Weights of a small mixture-of-experts language model, trained from scratch on English Wikipedia: width 128.
Below are experts of layer 8 (counted from 0) of a mixture-of-experts language model. Rows are named router (the router's row for the expert), gate (a neuron's input weights, with its number), up (a neuron's input weights, with its number) and show model dimensions 0-127. Each number is 128 + 32 x the weight over its row's rms, rounded and kept within 0 to 255.
Before each expert's rows: "mostly gets" lists some tokens that are sent to it at least half of the time. This comes from a sample of Wikipedia text that the model never trained on.

# expert 37
mostly gets: " MPC", " many", " there", " work", " play", " player"
router [141 160 197 116 112 149 145 139 148 113 125 143 130 169 147  94 152 109 163 112  73 151 172  97 142 138 133 117 123  92 105 184 184 118 103  98 128 133 151 210  83 107 120 139 172 142  55 207  66 150  96  94 161 133 204 104 148 133 132 151 106 116 110  57 118 127 127 122 130  85 108 115 146 116 157 140 129 173 111 122 124 136 114  73 133 115  77  79 135  70 161 121 166 124  91 122 110 112 113 143 126 133 102  85 141 187 141 189 118 148  74 126 107 144 149 178 138 177 137  42 116 123 176  85 117 132 103 100]
gate0 [123 143  96 118 134  55 164 107 205 104 147 176 173  85  87 154 123  57 131  27  96 158  67 180 121 108 150  82 113 110  91  47 135 153 139 147 122 146  97 147  98 159 180 142 114 108 134 122 136 171 181  99 143 138 136 122 109 146  88 132 142 117 112 173 134 102  99 153 143  63 160 109 155 143 151 125  94  76 144 170  89 188 110 164 136 138 141 109 125 164 154 126  99  91 176 120 169 140  90 156  52 143 121 140  83 147 128 111  88 147 160 162 162 127 134 121 128 139 125 160 149 124 164 128 115 133 134  82]
up0 [170 111 128  92 104 129  89 135 141 140 185 169 151 117 154 125 130 122 115 164 150 113 156 170 144 139  88 155 134 161 151 116 113  76 166 149 102 150  68 170 122 148  95 175 162 168 143 103 159 190 151  41 180  72  98  73  72 162  78 126  51 121 109  99 101 168 129 113 121 109 142  92 128 187  85 137 145 159 138 118 134 124 154 117  71 106 184 101 143 102 125 141 102 128 177  90  80 100 189 137 197 109 102  91 114 160 100 118 135 126 103 163 113 127  80 149 152 156 106 146  64 105 115 128 153 124 139 154]

# expert 20
mostly gets: " his", " their", " United", " two", " they", " him"
router [160 161 161  99  31 170 107 158 124 126 157 171 117 136 131 119 117 103 136  75  83 135 154  96  75 144 133 140 128  97  75 151 190 112 131 134 102 117 115 158  79  55 119 124 113 137 121 167  83 147 151 140 145 129 157 110 147 120 154 168 116 120 129  89 152 142 135 143 132 185 121 157 153 113 189 101 176 120 143 120 111  86  87 126 100 157  71  41 104 129 155 129 132 137  61  63 150 107 123 175 119 134 157 169  96 155 103 153 157 142 166 161 131  73 135 184  96 168 126 105  74 111 178  95 131 181  89 125]
gate0 [214  81 125 126 131 128 107 141  89 135 105 127 118 205 113 164 119 101 152 102 118 136  92  89 139 112 140 152 157 134 123 149 117 185 118  70 100 191 131  63 151 119 130 120 112 123 100 148 119  59 139 140 167  80 175 100 181  96 122 161 118 132 171 175 156  94 127  76 126 121 129 130 175 155 128 175 112 144 175 124 124  36 141 105 130 183 127 124 128 148 144 186 128  98 113  77 162  80 115  99 149 110 112 140 141 112 143 126 111  49 148 116 136  84 127 161 118 151  86 127 118 201 138 113 163 171 127  61]
up0 [179 177  90 102  69  68 120  99 167 108 124 139 149  96 149 170 129 102 139 106 117 168 139 114 117 177 119  88 140 150 104  85 102 128 108  99 108 140 137 142 170 127  88 128 143 141 100 169 130 119 142 216 137 108 161 152 123  19 127 162 170 185 164 106 113  89 154 123 132 117  86 100 155 107 137  81 185 117 109  56 139  77 153  99  92 130  74 154  95 113 123 118 166 128  83 142 124 126 123 210 164 100 112 122 103  98 147 168 157  86 156 139 166 144 147 141 146 111 159 134  90 116 134 180 178 141 101 164]

# expert 24
mostly gets: " film", " one", " this", " life", " game", " school"
router [168 141 155 139 111 117 144 126 117 108 138 123 114 149  92 136 152 168 133 139 162 135  95 125 105  16 162 112 108 143 179 187 144 169  79  99 122 111 111 131 182  45  98 108 170 112 187 195  88 122 173 136 155 121 149 104 111 156  87 161  87 170 157  42 102 136 168 172 135 124 118 140 115 106 156 136 174 143 142 144 152 157  91 119 130  66  77  72  88 142 125  85  98 123 129 110 109 134  98 106 120 175 152 134 136  79 116 193 103  86 105 144 150  89 133 172 154 159  90  92 144 124 143 110 122 163 117 122]
gate0 [133  89 120 109 160 113  97 146 168 145 158 137 112 119 175 136 124  69 104 102 158 125 140 120 146 131  91  94 131 166 247 134  83 108 134 114 150 138 193 115 127 142 123 104 131 127 197 102  85  93 109 133  54 158 164 142 192 143 149  75 125 107 109 148 130 114  90 160 136 108 117 135 171 140 145  96 118  66  83 130 191 109  97 154 160 144  95  76 139 133 100 118 118 134 101 124 108 151  83 129 154 117 137 124 212 175 176  74 131 147 100 128 193 134 104 104 154  72 154 139 152 122 103 111  95 194 152 107]
up0 [133  96  95 182  62 157 122  87 146 103  97  59  77 157 180  82 141 123 146  84 137 167 151 153 156 100 158 132 123 109 141 169 171  81 155 134 174 146 136 117 109 204 130 182 117 106 168  88 115  94 140 134 112  68 101 132 119 136 129  86 124  94 174 158 147 102 107 143 140 113 158  95 127 196  86 170 106  54 122 121  63 118 151 169 169 145 134 157 140 161 160  91 136  93 123 114  57  97 139 134 162 175 115  60 154 164 140  78 125 128 140 123 114 102 118 124 128 169 157 136 144 157 133  62 120 121 153 140]

# expert 17
mostly gets: " American", " pro", " British", " acc", " national", " used"
router [ 91 147 135 127 107 200 140  74 113 137  81 151 134 191  90 156 118 150 128 151 106 119 124  72  93 103 149 111  70 170  94 144 164 169 133 139 122  66 150 118 150 142 113 153 158 144 104 202  93 112  99 175  92 110 128  88 164 114 143 136  82  71 150 142 129 144 118 133 104 163 205 160 134 135 164 103 164 134 164  81 106  72  98  96 130 103 145 121 127 112 131 136 142 164 135 127 138  51 185 171  95 120 145 159  66  65 138 175 132 134 103  95 122 128 103 169 128 197 141 121 174 191 149 124  98 104 107 116]
gate0 [105 219 102  55 119  92 111 109 137  76 126  90 165 148 139 112 122 162 132 173 142 120 124 156  84 113 162 125 116 130 177 177 151 150 123 127  64 149 123 158 117 153 100 125 171 182 157 134 105 101 121 158  96 136  93  78 110 126 176 111 147 109 188 186  90 110 143 144  76 136 149 135 160 152 128 159 148 109 142 111  90 130 117  97 121 105 177  41 150  42 167 116  95 153 143 140  65 178 126 124 123  95 143 127 125 152 138 143 109 156  63 120  58  90 149 150 124 108 122 136  65 152 143 141 104 160 102 102]
up0 [ 62  84 154 180 119 133 105 214 123  55 108 140 113 152 128  82 160 179 141  57 109 132 100 124  68 162 137 126 171  96 156 149  70 143 140 169 153 122 116 106 162 108 120 116 145 163 124 121 130 162 115 134 161 137  91 111 123 152 129 101 107 154 156 183 123 140 108 126 149  96 133 146 157 104 164  83 114 179  56 185 181 106 134 134 135 131 180 151 133  93 151 142  88 111 140 140 160 115 191  63 139 125 106 148  92 155 142  59 145 135 149 111 107 107 126 108 162 131 105  76 122 146  88 181 141 156  72  73]